python train.py --d_model=192 --n_experts=32 --experts_per_token=1 --lr_router=0.000334 --norm_eps=1e-06 --tie_embeddings=false --optimizer="soap_variant" --beta2=0.95
Below are experts of layer 7 (counted from 0) of a mixture-of-experts language model. Rows are named router (the router's row for the expert), up (a neuron's input weights, with its number), down (a neuron's output weights, with its number) and show model dimensions 96-191. Each number is 50 + 10 x the weight over its row's rms, rounded and kept within 0 to 99.
After each expert's rows: a language model's description of what the expert responds to. This comes from a sample of Wikipedia text that the model never trained on.

# expert 16
router:46 49 48 39 47 44 41 55 68 60 52 46 58 39 57 62 73 50 69 56 55 35 35 56 44 38 52 56 60 54 68 50 52 45 54 54 52 43 48 63 51 51 38 54 44 56 54 39 43 32 41 53 42 60 65 57 50 34 60 53 42 54 59 61 47 48 37 46 62 54 51 46 45 37 41 62 44 52 44 33 57 37 57 49 54 63 42 46 55 35 38 34 42 62 52 32
up0:38 59 46 61 48 63 38 37 57 57 38 51 43 49 42 51 43 56 64 40 33 51 38 49 39 58 38 57 49 42 64 58 58 43 36 64 41 39 52 43 59 65 29 61 42 55 63 51 53 47 57 52 56 53 58 47 65 53 69 57 62 59 35 52 48 37 50 48 45 64 64 45 56 59 49 51 60 51 51 39 58 51 29 45 54 58 48 52 49 40 38 47 36 47 43 40
down0:24 58 42 47 36 51 45 43 56 55 34 55 48 51 66 58 51 37 40 63 49 50 56 49 57 52 48 60 58 53 47 55 44 50 43 42 43 43 39 46 44 59 28 41 39 52 51 54 53 54 55 47 40 71 41 31 53 38 63 57 53 46 46 36 59 53 53 35 60 40 58 50 31 63 55 33 40 56 32 65 40 49 64 50 45 58 41 39 71 31 36 53 29 51 45 39
What it handles: Adjectives and quantifiers after a, the or is, such as more, large, strong, long, many, early, first.

# expert 8
router:36 52 48 45 61 37 37 67 66 49 56 42 39 48 54 62 58 58 49 57 52 28 46 59 50 38 50 49 65 50 51 48 60 40 61 59 58 61 40 50 52 61 43 70 51 63 67 34 23 30 38 47 48 47 47 44 64 50 50 53 46 62 54 59 50 54 36 45 67 58 56 40 58 26 46 55 48 40 50 48 56 42 57 39 63 41 37 28 44 48 46 51 54 54 43 44
up0:47 54 55 71 37 52 56 69 75 46 53 60 49 42 60 55 51 49 44 40 48 44 43 53 72 43 42 55 50 25 55 37 58 46 50 50 43 47 35 30 51 45 51 62 58 46 51 49 65 45 63 35 45 51 40 57 39 64 47 63 38 36 52 54 47 44 47 44 31 47 40 63 49 27 77 55 65 36 48 47 55 59 50 34 56 39 49 33 35 60 50 59 54 54 45 65
down0:56 48 52 38 61 58 30 41 66 41 35 66 66 47 31 42 36 52 50 71 39 46 35 39 31 40 50 64 47 38 51 69 64 41 44 50 44 51 39 30 42 54 69 32 64 52 58 50 57 62 47 65 46 33 51 50 40 53 40 64 52 47 53 41 50 49 50 46 53 40 60 72 73 44 36 48 51 42 56 34 63 54 66 37 50 51 47 50 56 57 59 35 35 49 44 37
What it handles: Base-form verb stems after to, not, or modals, such as take, keep, accept, including stems before -ing or -ed endings.

# expert 11
router:44 42 42 37 50 25 44 53 67 40 56 64 42 36 49 74 45 51 61 54 46 46 59 63 33 45 55 57 59 64 56 39 53 42 69 50 62 54 44 74 47 59 48 60 47 45 57 35 47 39 38 49 36 49 58 58 56 51 41 46 42 58 51 58 36 60 42 38 57 41 49 58 54 40 46 59 57 40 45 38 54 41 53 57 48 54 39 39 32 42 43 55 39 62 34 40
up0:19 53 60 62 54 43 51 54 38 33 62 64 52 50 39 51 54 43 62 57 56 56 36 40 43 36 62 19 45 55 52 65 43 29 47 52 33 45 42 29 70 43 63 53 66 47 54 57 57 55 41 52 40 55 47 58 60 48 27 53 36 49 46 53 51 59 60 54 56 66 46 60 61 55 58 65 64 57 46 68 57 49 56 34 58 64 41 54 39 42 68 42 48 47 48 45
down0:46 43 45 47 51 42 42 52 53 59 27 35 49 46 56 49 56 57 67 41 56 47 56 55 58 42 47 62 46 58 40 45 58 52 52 54 63 44 50 62 40 63 19 57 37 45 51 33 52 35 53 47 42 44 31 41 49 39 60 44 51 46 61 50 49 33 50 52 49 57 28 48 43 68 35 44 35 48 57 51 40 45 55 42 51 41 47 51 69 64 53 41 40 62 47 67
What it handles: Articles and possessive pronouns starting noun phrases, especially his, a, the after verbs like earned or received before degrees.

# expert 2
router:52 56 68 41 54 40 46 48 62 52 57 45 45 49 51 62 57 70 61 58 32 32 49 71 54 44 57 67 58 52 63 46 68 45 64 53 62 49 36 49 40 69 48 75 36 56 53 44 31 48 37 56 30 53 47 53 73 46 52 49 36 62 51 60 36 56 55 40 55 42 53 54 63 47 44 58 55 51 40 55 69 47 56 48 61 54 46 47 46 33 39 36 36 58 46 36
up0:45 44 49 50 52 39 61 58 62 49 54 41 57 49 46 49 67 48 53 44 57 55 42 60 48 29 48 47 55 62 49 28 35 53 30 70 64 44 36 41 53 33 47 40 38 58 70 34 58 56 48 44 50 69 30 49 64 54 44 23 46 56 48 42 52 52 49 43 48 25 64 71 35 45 63 51 54 61 43 36 39 60 69 45 45 43 52 49 61 74 50 49 28 50 57 62
down0:39 31 47 44 75 50 59 54 67 50 52 54 54 48 51 52 28 62 44 49 47 46 61 43 62 38 51 40 62 41 53 42 46 52 57 44 54 56 55 47 42 43 27 54 41 46 75 41 47 56 41 39 55 57 46 57 60 50 48 39 52 47 40 61 52 50 58 33 30 53 60 59 52 65 60 50 53 46 53 49 41 49 71 27 55 56 55 51 58 55 39 60 53 50 52 57
What it handles: Capital-letter pieces inside acronyms and abbreviations, such as USGS, UNESCO, NICE, NIFL, and compass letters like W.

# expert 31
router:47 49 47 45 63 30 41 59 60 52 52 50 40 54 49 57 41 61 54 42 42 45 55 56 47 44 56 49 66 66 60 29 53 42 59 58 60 38 39 57 50 46 54 60 49 52 61 51 32 34 39 49 39 59 57 48 53 39 52 67 36 54 53 64 46 58 45 45 70 31 63 42 62 33 46 64 43 52 52 48 52 51 52 51 70 52 47 46 48 43 46 33 34 56 45 39
up0:53 40 43 53 21 56 44 66 48 56 44 38 50 50 52 54 61 47 45 65 44 42 36 44 50 38 64 54 50 70 40 49 42 52 42 84 29 53 45 60 48 46 67 53 58 47 69 39 60 56 36 62 50 43 48 55 54 35 66 48 57 55 55 52 59 44 58 59 58 53 66 51 70 41 52 38 56 59 47 31 40 68 46 53 33 46 55 39 56 51 52 47 48 57 37 44
down0:49 41 62 27 61 40 40 48 37 73 54 50 73 66 41 57 49 43 33 45 53 39 39 59 62 54 55 52 47 68 49 52 50 50 53 38 46 48 31 43 49 58 61 40 63 42 48 61 59 40 55 57 49 62 49 42 50 45 42 44 56 43 45 59 41 44 56 48 26 76 53 37 51 50 56 51 60 52 62 52 47 60 52 53 53 53 53 76 55 44 54 73 58 36 27 70
What it handles: Opening parentheses and separators after numbers, such as °F conversions in climate tables, "(age 30)" after birth dates, and minutes/seconds marks.

# expert 20
router:55 36 50 44 68 44 35 56 68 58 64 50 33 38 51 50 55 52 54 55 26 39 44 64 46 35 40 66 84 62 51 48 53 37 59 57 59 40 55 52 44 58 59 54 45 55 58 38 40 51 47 56 41 61 65 45 65 45 41 50 39 61 47 58 31 53 41 44 58 52 60 47 59 39 31 62 52 56 53 48 60 43 60 39 61 51 45 41 39 44 41 44 46 51 43 47
up0:49 55 30 46 62 49 51 47 47 81 36 51 53 47 30 51 39 34 57 53 52 38 55 55 42 46 68 51 49 70 51 48 50 59 51 39 44 41 67 58 59 47 49 50 37 70 44 39 42 60 52 48 41 61 53 46 43 45 50 59 54 57 48 60 19 51 51 50 47 41 53 54 61 65 31 58 55 47 37 41 51 33 66 36 51 41 60 45 40 32 52 31 46 36 34 60
down0:46 54 54 44 52 57 50 53 56 44 58 63 59 53 49 59 49 55 27 43 51 48 56 45 60 61 40 46 51 53 45 55 52 39 46 43 35 66 48 48 51 44 42 55 65 32 50 36 69 51 51 67 45 53 40 25 62 66 48 47 51 50 53 48 37 50 26 47 44 53 54 67 44 51 61 50 46 54 39 51 43 42 49 57 38 60 51 68 62 56 45 55 45 44 81 31
What it handles: Subject pronouns, relative words, and adverbs after commas or relative clauses, such as who, it, has, previously, also in "See also".

# expert 4
router:53 62 61 40 56 50 38 57 50 39 54 46 52 38 54 62 54 65 51 59 50 33 43 63 47 39 49 53 55 65 42 49 49 31 60 47 61 37 49 53 47 61 57 60 48 52 56 47 45 46 42 34 48 74 55 41 48 34 43 52 45 50 64 57 34 56 47 42 60 45 65 36 52 53 46 48 65 42 53 48 52 38 56 51 60 69 40 42 36 33 44 45 31 80 52 35
up0:47 56 62 56 60 57 44 56 39 61 46 43 55 42 56 38 61 40 35 76 54 58 45 53 54 49 49 58 38 50 53 56 60 44 52 49 32 39 53 33 47 29 45 72 47 40 63 30 55 54 53 60 51 51 44 42 65 53 43 52 53 56 39 49 46 57 51 59 65 62 65 37 50 69 44 42 48 47 62 71 60 33 50 54 32 36 69 59 31 55 51 38 57 57 52 48
down0:43 54 59 52 47 52 43 53 50 45 42 49 55 37 37 56 59 52 51 55 66 52 50 36 52 59 42 46 33 40 47 57 57 71 49 29 40 43 33 49 48 53 57 42 67 18 54 38 35 55 61 40 41 44 38 59 51 51 46 46 50 54 41 38 41 55 43 60 63 45 42 53 50 53 34 43 56 53 41 53 49 39 51 43 55 26 39 52 41 50 39 46 41 36 54 47
What it handles: Pipe separators in wiki tables, especially header rows (| Year | Title |), and semicolons, colons and === heading markers.

# expert 24
router:52 56 57 27 47 47 44 58 51 31 61 49 59 36 61 54 40 55 58 55 36 42 52 70 49 54 44 61 58 56 49 46 71 34 45 50 53 55 42 67 43 51 58 68 55 51 64 53 46 34 44 55 50 54 45 57 55 46 53 55 53 56 53 61 49 59 45 36 66 52 41 36 42 50 51 50 63 39 39 54 42 43 59 54 59 66 41 47 40 34 47 51 51 61 46 58
up0:55 56 60 37 41 56 50 50 43 28 49 65 56 49 64 13 70 58 41 51 52 49 42 71 57 44 59 54 57 82 48 44 53 44 53 27 58 48 40 52 47 51 53 53 50 44 51 58 50 39 46 62 33 44 55 61 43 38 50 61 63 32 47 62 47 53 59 51 49 60 61 48 61 53 49 61 53 64 66 32 37 51 42 57 67 42 45 45 34 45 55 54 37 62 64 57
down0:46 45 46 54 58 59 53 53 52 50 39 50 37 50 53 47 50 25 35 62 48 54 73 46 40 40 52 46 42 38 45 68 59 34 55 56 46 50 55 62 54 47 40 28 39 53 49 52 38 46 47 53 55 47 44 48 65 52 54 59 72 43 58 40 56 38 32 74 36 55 35 38 47 40 45 26 36 46 61 34 64 61 75 55 47 47 62 57 38 55 49 39 40 62 50 47
What it handles: Album review and chart table tokens like Review scores, Peak position, Billboard, Chart, Albums, plus pieces like ol, Pol.

# expert 30
router:43 55 47 38 65 36 38 55 52 42 59 56 34 55 41 70 47 62 53 58 45 32 51 59 54 39 46 73 56 57 54 48 67 33 53 67 58 46 45 61 40 53 42 61 48 57 65 44 31 38 41 46 28 48 62 40 70 45 50 51 40 65 51 65 44 57 38 39 62 39 54 39 62 35 36 57 67 37 56 46 60 48 51 47 47 55 44 41 50 43 47 39 34 62 39 32
up0:58 50 50 45 49 64 53 68 55 39 48 47 62 60 52 53 51 55 59 50 42 46 71 44 39 56 42 61 56 50 41 32 64 60 48 44 65 46 62 54 48 50 34 44 50 58 45 61 53 59 36 37 39 51 55 62 40 60 58 57 33 48 62 42 46 60 53 49 55 29 57 33 53 42 37 40 53 43 44 54 58 43 45 51 21 36 49 47 48 40 42 58 52 51 37 56
down0:60 43 56 55 35 49 60 52 36 61 32 52 57 53 50 54 46 41 56 50 46 57 49 54 47 45 47 42 39 47 39 42 48 39 56 65 45 59 59 57 65 52 40 43 63 43 56 53 33 60 77 56 48 52 47 45 59 42 49 75 52 55 57 65 35 55 57 60 60 35 55 40 49 31 59 52 55 47 42 45 30 50 39 38 39 69 53 49 53 38 58 41 34 29 54 52
What it handles: Prepositions before dates or places after event verbs: released on, opened on, broke up in, during, until, and month names.

# expert 17
router:48 46 54 45 64 38 37 51 48 45 47 56 64 42 59 56 59 44 53 58 45 41 38 65 56 47 70 65 67 54 60 26 66 47 54 57 47 46 35 56 43 51 56 51 48 40 56 51 42 31 43 50 50 53 55 61 64 50 43 58 32 74 64 52 40 62 39 48 58 47 60 48 42 49 53 58 59 50 30 55 56 51 53 48 59 40 47 48 37 36 34 51 45 51 35 38
up0:36 55 80 44 44 45 53 63 46 40 53 44 53 44 60 47 60 39 65 41 43 42 37 56 56 38 50 56 70 52 57 30 44 35 53 37 45 36 54 53 64 57 48 46 53 47 37 33 48 35 46 49 44 49 39 31 53 51 33 36 65 59 47 39 55 52 39 42 50 51 83 63 47 59 59 62 63 40 58 63 64 36 47 66 53 42 49 42 46 58 48 54 52 53 40 51
down0:62 62 57 41 45 53 46 42 47 59 50 62 52 48 52 58 46 32 70 61 41 63 52 54 54 59 40 40 41 33 52 60 35 47 49 56 66 47 59 35 56 58 70 42 66 51 42 52 46 53 59 59 57 49 63 42 32 61 44 56 56 43 38 49 37 63 48 48 52 55 58 37 55 53 54 32 51 43 61 58 55 49 55 41 48 48 46 66 52 51 57 57 48 37 53 45
What it handles: Word pieces inside Slavic, German, and other foreign place and personal names, such as Metzingen, Koszalin, Lozanić, plus "Senior career".

# expert 9
router:49 37 59 52 62 40 39 49 51 38 57 45 40 43 54 54 45 56 58 63 47 42 59 77 53 45 56 51 70 48 53 47 64 43 67 66 55 52 31 44 48 61 52 65 46 52 58 44 30 24 40 45 49 52 58 65 64 50 44 47 34 72 55 56 50 61 55 41 53 33 54 50 53 36 47 57 53 34 53 49 61 50 51 31 66 63 53 40 39 24 46 40 49 50 47 39
up0:51 47 44 52 58 52 47 56 65 31 39 49 48 38 56 26 40 57 49 50 42 51 62 49 50 37 45 29 47 57 65 49 52 56 54 33 46 41 57 49 53 48 45 52 44 52 54 52 53 36 42 59 40 43 65 44 46 49 43 51 44 61 42 48 51 41 44 56 69 56 54 47 39 49 62 63 59 45 55 45 60 38 24 44 48 29 44 26 36 57 63 46 31 52 57 48
down0:52 66 54 57 43 33 61 57 42 57 44 39 53 53 51 62 57 52 52 74 47 45 50 40 35 47 65 42 49 41 44 60 37 40 56 40 63 53 44 39 32 28 51 54 51 64 42 45 33 55 62 44 49 34 45 53 51 54 32 50 37 43 55 63 41 44 40 47 52 36 54 46 52 49 47 41 46 51 76 50 63 83 39 34 28 53 51 55 53 48 55 58 46 45 36 34
What it handles: Head nouns of names for governments, courts, parties and organizations, like Supreme Court, Council, Minister, Association, Committee, Senate.

# expert 26
router:37 45 54 49 59 38 44 55 57 51 59 44 40 40 52 58 45 67 68 52 32 47 41 61 49 39 46 59 57 51 58 40 60 50 54 60 55 41 40 54 39 60 56 53 47 64 62 37 40 32 47 58 50 56 53 56 60 43 41 46 35 65 49 64 39 58 42 24 49 37 50 45 45 46 35 54 44 37 47 39 53 37 50 52 68 59 40 39 37 32 48 46 26 42 31 40
up0:61 51 54 60 41 46 34 50 42 57 57 47 58 55 34 56 52 53 45 47 58 50 58 56 49 52 50 41 57 41 69 54 63 50 38 55 55 49 47 44 42 62 44 67 36 40 51 49 50 31 39 63 55 54 56 54 40 47 57 56 42 49 67 41 66 67 50 39 46 37 55 55 34 49 44 46 51 62 53 64 51 45 60 36 37 51 46 42 28 65 52 53 45 27 46 53
down0:29 59 54 52 56 46 59 61 49 52 65 53 41 50 57 44 35 42 54 53 42 61 52 46 69 51 60 41 70 56 64 70 63 52 37 48 57 53 58 55 49 30 47 70 49 53 70 55 42 57 45 52 48 60 50 60 47 34 49 56 47 50 48 52 39 49 35 27 45 52 51 38 49 61 37 46 53 48 50 43 46 47 46 44 53 45 36 40 51 34 54 61 55 45 47 52
What it handles: Capitalized first pieces of surnames and proper names following given names, such as Pin-field, Sin-atra, Mc-Farlan, Bul-let.

# expert 7
router:48 47 42 48 57 49 40 72 51 30 56 30 47 42 61 48 46 65 62 55 46 41 37 59 48 40 51 63 59 51 65 48 38 37 53 48 49 57 50 58 46 68 56 58 53 55 55 30 44 48 36 37 28 50 61 45 48 45 48 61 33 50 56 59 53 65 41 47 60 63 75 41 52 39 58 61 44 55 46 27 55 40 49 54 60 58 42 38 45 44 50 48 50 47 43 44
up0:34 56 49 45 52 53 54 61 47 45 55 42 52 42 56 51 39 63 42 56 50 64 39 51 47 44 42 52 62 41 57 41 30 54 42 45 52 46 60 51 59 53 62 68 49 49 48 42 58 53 45 41 47 49 62 57 45 47 53 53 49 37 50 56 45 51 55 16 50 55 58 33 40 47 62 51 44 45 33 40 39 40 55 50 51 48 44 27 44 62 47 47 71 54 36 28
down0:38 56 52 55 31 34 57 47 44 50 39 27 65 51 60 47 40 34 48 53 45 55 59 54 46 72 43 51 47 48 37 43 46 61 34 56 40 65 56 48 53 33 43 41 43 50 54 46 56 57 53 76 49 41 51 59 49 44 28 34 59 50 41 41 51 37 46 46 40 47 45 61 47 63 56 40 44 45 51 59 29 50 51 47 56 51 53 52 51 43 62 44 48 38 38 40
What it handles: First piece of a split lowercase word after the, a or his, often Latin prefixes: ad(olescence), ad(mitted), dis, en, att(ached).

# expert 22
router:43 56 52 48 56 49 38 56 66 43 53 52 45 36 52 58 57 69 55 52 40 41 47 56 53 42 57 56 57 63 60 40 55 42 68 65 63 51 44 51 37 55 51 53 39 55 60 42 33 46 40 59 46 49 64 44 64 46 46 47 39 65 54 61 43 60 47 38 53 41 66 48 51 41 43 69 45 49 51 46 63 41 58 37 54 65 40 39 34 38 44 42 25 52 47 40
up0:60 33 57 54 54 65 47 33 43 38 38 54 48 55 52 53 54 66 32 51 60 45 72 42 58 48 45 34 56 58 51 63 46 50 38 50 51 48 42 39 44 42 28 45 58 57 26 63 44 60 48 51 42 62 60 55 54 44 56 42 54 49 49 56 74 38 38 45 32 56 42 31 44 51 60 28 43 42 47 38 39 42 45 61 56 45 55 51 45 43 46 41 47 54 51 67
down0:47 42 40 55 42 38 45 62 44 49 43 59 36 51 39 51 52 41 60 61 48 61 54 61 46 49 65 39 36 37 66 50 54 37 66 61 57 62 51 53 55 60 43 61 59 61 39 46 45 60 54 50 28 55 31 65 54 39 52 44 52 44 46 49 51 55 62 58 40 60 50 53 73 55 59 47 46 66 44 59 40 61 45 65 45 39 52 66 50 44 39 39 53 49 59 39
What it handles: Closing = after an article title such as "= Kevin Carlos =", plus commas and pipes ending names in lists and tables.

# expert 23
router:42 48 51 40 50 46 46 57 48 50 70 55 37 43 58 50 45 54 62 56 52 30 49 52 49 43 61 67 60 43 56 47 49 44 64 54 61 41 53 65 60 54 55 57 53 46 57 46 53 27 46 47 41 50 49 50 41 32 59 63 36 52 57 70 47 47 42 36 56 64 64 62 57 40 36 48 51 54 37 34 68 39 53 37 52 53 57 41 32 39 38 50 45 52 52 52
up0:31 45 47 53 50 44 37 46 35 52 49 51 49 36 29 47 41 76 50 53 51 66 50 30 61 48 42 61 53 48 25 59 56 56 47 70 49 45 52 58 59 56 52 68 47 39 56 47 53 41 52 39 72 58 40 45 50 48 54 36 43 51 59 38 65 64 49 38 50 55 43 50 70 33 36 59 70 57 40 47 38 47 50 50 51 58 60 42 43 57 52 41 42 48 67 31
down0:36 66 53 52 58 61 53 51 60 60 40 63 31 63 48 46 43 49 40 52 37 54 58 37 44 48 55 51 49 50 51 37 68 58 76 62 60 47 39 52 51 48 59 54 48 47 39 42 50 77 63 37 48 31 64 51 48 60 58 45 45 47 47 44 51 62 41 39 45 48 54 43 42 41 37 63 41 61 75 63 58 63 41 61 49 43 53 43 37 60 70 57 69 31 53 51
What it handles: Consonant-cluster pieces like th, st, est, rd inside words and ordinal suffixes, such as plethora, 15th, Homestead.

# expert 6
router:48 38 56 38 55 44 33 54 65 55 51 64 31 52 42 60 61 57 52 44 30 46 36 55 46 53 64 54 63 63 51 47 61 46 55 49 66 63 36 62 31 76 48 51 39 48 65 48 53 40 41 51 25 61 73 50 62 40 64 75 52 55 73 50 28 61 40 38 61 46 53 40 61 53 53 53 46 53 55 56 60 43 44 51 48 55 24 48 56 47 45 57 55 62 50 49
up0:57 33 25 55 28 45 60 60 45 59 52 56 48 57 39 42 50 50 40 43 28 74 47 44 60 48 62 47 43 58 43 39 61 51 48 54 56 63 40 49 57 55 47 67 58 40 40 52 56 48 63 54 55 69 36 41 59 43 49 60 35 26 62 59 50 41 50 64 66 45 41 56 44 51 37 56 46 55 51 47 50 57 44 28 54 54 56 39 55 32 23 68 48 37 57 54
down0:36 26 56 75 58 60 54 38 47 43 44 62 67 51 37 42 47 41 51 40 41 51 59 70 65 56 34 50 45 44 55 51 44 35 47 46 42 44 47 52 48 74 34 77 66 42 51 63 56 49 58 52 52 55 57 52 39 49 55 44 43 49 47 62 27 50 47 55 58 48 37 46 53 59 35 30 42 49 62 37 47 50 41 55 50 57 64 58 53 57 54 42 41 36 52 67
What it handles: Prepositions and colons in stub definitions of species and places: moth of the family, commune in, Kingdom: Animalia, located.

# expert 21
router:45 41 42 53 63 40 42 52 65 36 75 51 42 37 53 57 49 54 55 60 47 39 41 53 42 53 43 53 55 52 56 45 56 32 68 66 57 48 39 73 34 42 43 61 35 61 59 40 40 44 41 42 42 56 68 47 52 40 50 51 49 65 50 59 53 49 38 48 53 44 67 40 68 46 49 66 53 42 50 58 42 39 53 50 68 57 50 34 39 42 44 38 45 57 51 53
up0:53 57 69 58 41 56 45 58 71 68 58 46 48 50 46 41 72 44 53 42 43 57 41 49 54 61 34 33 57 32 47 49 48 68 59 48 62 48 54 40 37 64 49 48 56 52 60 55 46 46 46 44 36 46 50 44 72 56 60 70 44 50 58 35 46 32 36 52 58 34 59 48 69 57 49 51 31 51 57 54 46 41 57 53 43 45 43 44 36 39 44 59 58 43 52 66
down0:51 47 39 39 66 50 59 42 44 28 54 55 42 30 60 44 55 46 36 31 40 49 47 63 50 30 57 41 49 52 38 54 74 40 46 46 55 47 30 51 60 57 55 41 56 53 46 51 59 55 47 42 53 59 37 42 54 49 47 42 27 44 54 58 35 34 46 54 61 52 29 45 63 53 32 69 42 52 60 44 36 31 59 32 54 54 55 57 45 58 56 51 59 27 65 43
What it handles: Verbs and words in athlete biographies after he or she: scored, signed, joined, debut, appeared, plus roster and stats table cells.

# expert 27
router:51 40 44 41 63 25 41 64 67 46 71 47 35 48 51 66 57 57 57 51 39 39 41 62 47 38 47 57 68 68 47 47 73 30 65 47 56 40 47 55 44 72 34 55 46 56 61 38 42 44 39 53 38 65 64 50 60 45 47 49 45 58 48 55 44 60 34 41 63 39 47 44 51 22 34 63 50 44 51 39 64 46 50 44 50 56 38 44 52 37 37 40 33 53 44 38
up0:44 43 53 55 44 49 71 50 41 58 52 38 62 43 41 55 38 53 40 58 70 56 19 57 42 52 62 56 49 59 38 41 39 36 60 44 59 32 47 54 63 54 43 58 51 42 47 53 56 65 50 66 58 38 55 42 47 24 57 55 53 50 55 49 52 54 46 37 50 62 44 52 56 48 57 64 55 52 37 39 56 45 61 43 45 52 50 48 49 47 57 47 55 40 38 34
down0:57 54 37 40 41 36 39 52 57 58 31 54 50 42 49 43 51 53 53 39 53 43 53 50 30 60 45 45 62 47 62 25 61 47 39 41 39 56 58 50 60 47 62 71 63 37 32 42 65 50 56 37 51 54 58 67 53 56 56 52 60 55 52 63 43 43 58 52 50 48 54 43 58 64 55 40 59 54 37 54 33 71 61 35 60 48 58 38 60 51 52 54 59 62 53 63
What it handles: Prepositions and conjunctions joining phrases mid-sentence, especially fixed ones: compared with, according to, despite, among, including, and, of.

# expert 5
router:58 49 47 33 61 37 37 57 74 41 77 39 37 33 47 61 57 60 60 67 47 35 43 66 47 47 57 62 73 51 52 42 55 49 56 50 44 57 43 73 49 55 45 48 44 53 60 46 46 38 46 62 35 63 66 59 47 41 54 52 50 74 63 52 41 45 39 46 71 53 52 27 51 42 39 55 50 61 43 44 46 39 56 52 62 53 44 33 44 44 35 51 21 45 40 34
up0:33 32 53 47 48 43 37 50 49 46 42 55 60 49 58 38 44 75 55 52 55 48 33 57 53 47 43 46 54 45 54 61 40 50 40 42 19 50 41 62 59 50 46 31 47 45 70 41 35 30 60 61 54 54 65 38 55 48 45 47 38 53 40 45 46 36 39 55 59 57 40 58 51 51 55 41 65 60 61 53 29 41 60 63 68 66 53 44 61 44 63 62 38 56 48 61
down0:41 28 59 63 43 72 52 49 27 53 35 33 45 56 41 34 56 58 60 43 48 54 51 47 48 58 49 49 59 51 42 41 54 44 38 35 60 42 47 51 37 58 50 44 60 39 61 53 48 57 50 51 42 39 41 38 51 43 50 42 46 63 44 60 54 55 61 65 46 42 48 52 58 55 58 56 43 32 54 58 51 60 44 33 47 64 53 45 43 63 53 48 60 49 41 43
What it handles: Determiners and demonstratives after prepositions, such as the, this, that, these, each, all, often in "of the" or "in this".

# expert 19
router:39 53 55 40 77 43 49 52 51 51 53 47 51 42 56 46 41 48 66 68 49 46 39 71 53 46 51 69 57 46 47 38 59 44 61 69 51 46 35 72 54 49 54 57 35 54 56 34 38 52 31 45 38 52 52 60 53 41 41 59 37 75 49 47 33 51 53 42 59 46 56 33 56 40 41 55 45 51 44 50 52 43 50 55 55 55 44 44 31 29 53 37 43 56 44 45
up0:66 42 48 41 59 46 50 44 49 59 52 51 43 48 38 40 49 33 52 61 46 57 60 59 70 54 55 52 47 58 40 52 60 66 55 55 41 43 56 56 60 39 62 56 42 68 43 60 41 22 44 51 38 65 55 56 58 45 60 45 71 54 40 28 49 61 64 72 48 54 31 35 53 55 57 39 40 60 69 68 58 45 53 78 51 54 45 32 63 33 57 42 50 45 51 61
down0:56 46 56 44 60 58 46 58 49 46 48 65 49 45 49 47 68 44 51 38 50 42 35 59 47 66 36 36 68 48 50 59 66 37 34 42 40 45 64 36 36 45 41 63 53 43 47 51 66 30 35 52 57 53 58 48 54 42 54 66 53 50 47 36 42 49 54 44 38 47 49 56 49 40 50 52 60 46 43 80 40 38 50 62 59 70 65 44 59 53 56 43 37 44 52 33
What it handles: Second piece of a capitalized name split after an initial T or other letter (T-rop-icana, T-olk-ien, T-ot-als), and numbers in tables.

# expert 0
router:39 44 40 41 57 39 32 50 39 49 57 49 54 48 53 55 53 59 66 52 32 42 66 62 50 47 54 58 51 51 67 34 64 59 56 78 70 34 57 60 34 47 60 54 53 42 58 46 38 40 49 43 43 55 55 57 51 44 53 60 53 54 49 67 45 55 45 38 52 52 58 56 39 42 32 45 37 46 29 60 53 39 55 37 63 72 42 36 36 50 36 48 40 61 42 39
up0:66 29 52 48 57 39 47 43 42 44 54 55 56 51 53 60 39 29 51 58 38 51 47 53 26 44 41 58 32 45 66 40 42 48 38 36 46 56 33 42 49 44 40 55 45 50 43 61 36 33 38 52 56 49 43 48 55 54 52 44 67 72 57 62 48 25 56 46 59 73 69 47 51 55 44 37 55 53 40 60 36 42 59 43 44 49 39 58 42 42 45 61 48 52 52 54
down0:44 46 49 53 38 58 64 24 52 63 36 40 33 78 47 51 50 35 50 46 41 49 45 50 47 55 58 67 51 46 41 42 50 48 57 55 47 48 50 43 53 44 36 35 58 39 35 52 54 34 57 49 63 57 50 47 54 41 52 44 61 58 51 44 48 45 44 63 53 52 59 52 44 49 61 48 43 67 39 64 28 40 54 53 54 42 27 43 71 40 58 65 34 51 46 46
What it handles: Middle pieces of foreign or unusual proper names split into fragments, such as Gae-h-wa, Bo-h-ler, Lo-ire, Dun-can.

# expert 3
router:51 53 59 39 53 45 41 64 55 50 57 59 41 41 68 60 47 51 62 44 44 44 51 60 56 48 71 64 56 70 46 44 55 39 69 45 53 55 44 43 44 53 49 65 41 53 54 38 38 41 37 48 36 48 54 56 68 42 44 49 46 53 67 66 40 54 56 43 73 36 54 53 64 50 48 62 40 55 55 59 51 38 48 56 54 55 38 45 50 45 34 56 40 52 50 41
up0:54 52 37 50 48 53 47 25 53 58 57 65 32 34 47 43 35 38 59 65 59 50 51 60 60 53 45 42 44 61 53 39 56 68 49 42 56 39 37 32 53 69 34 56 68 45 43 47 36 38 53 52 69 59 56 42 39 35 34 31 48 46 51 53 57 53 52 45 63 62 37 60 52 47 38 53 66 50 63 57 37 41 61 31 62 52 55 47 33 22 61 48 65 51 47 43
down0:44 45 47 50 49 53 48 46 70 57 52 54 54 27 61 44 67 43 55 50 49 57 40 56 35 35 61 46 53 49 43 48 58 60 40 56 45 49 41 34 45 66 69 32 72 52 61 64 39 37 67 36 40 37 48 65 50 46 69 51 31 68 62 45 70 54 56 52 50 66 47 48 62 44 52 72 43 51 37 38 44 64 44 56 49 38 46 57 44 40 48 54 59 41 54 35
What it handles: First token of a line after a heading or blank line, including heading words and markup: Personal, Early, History, See, ==, In, The.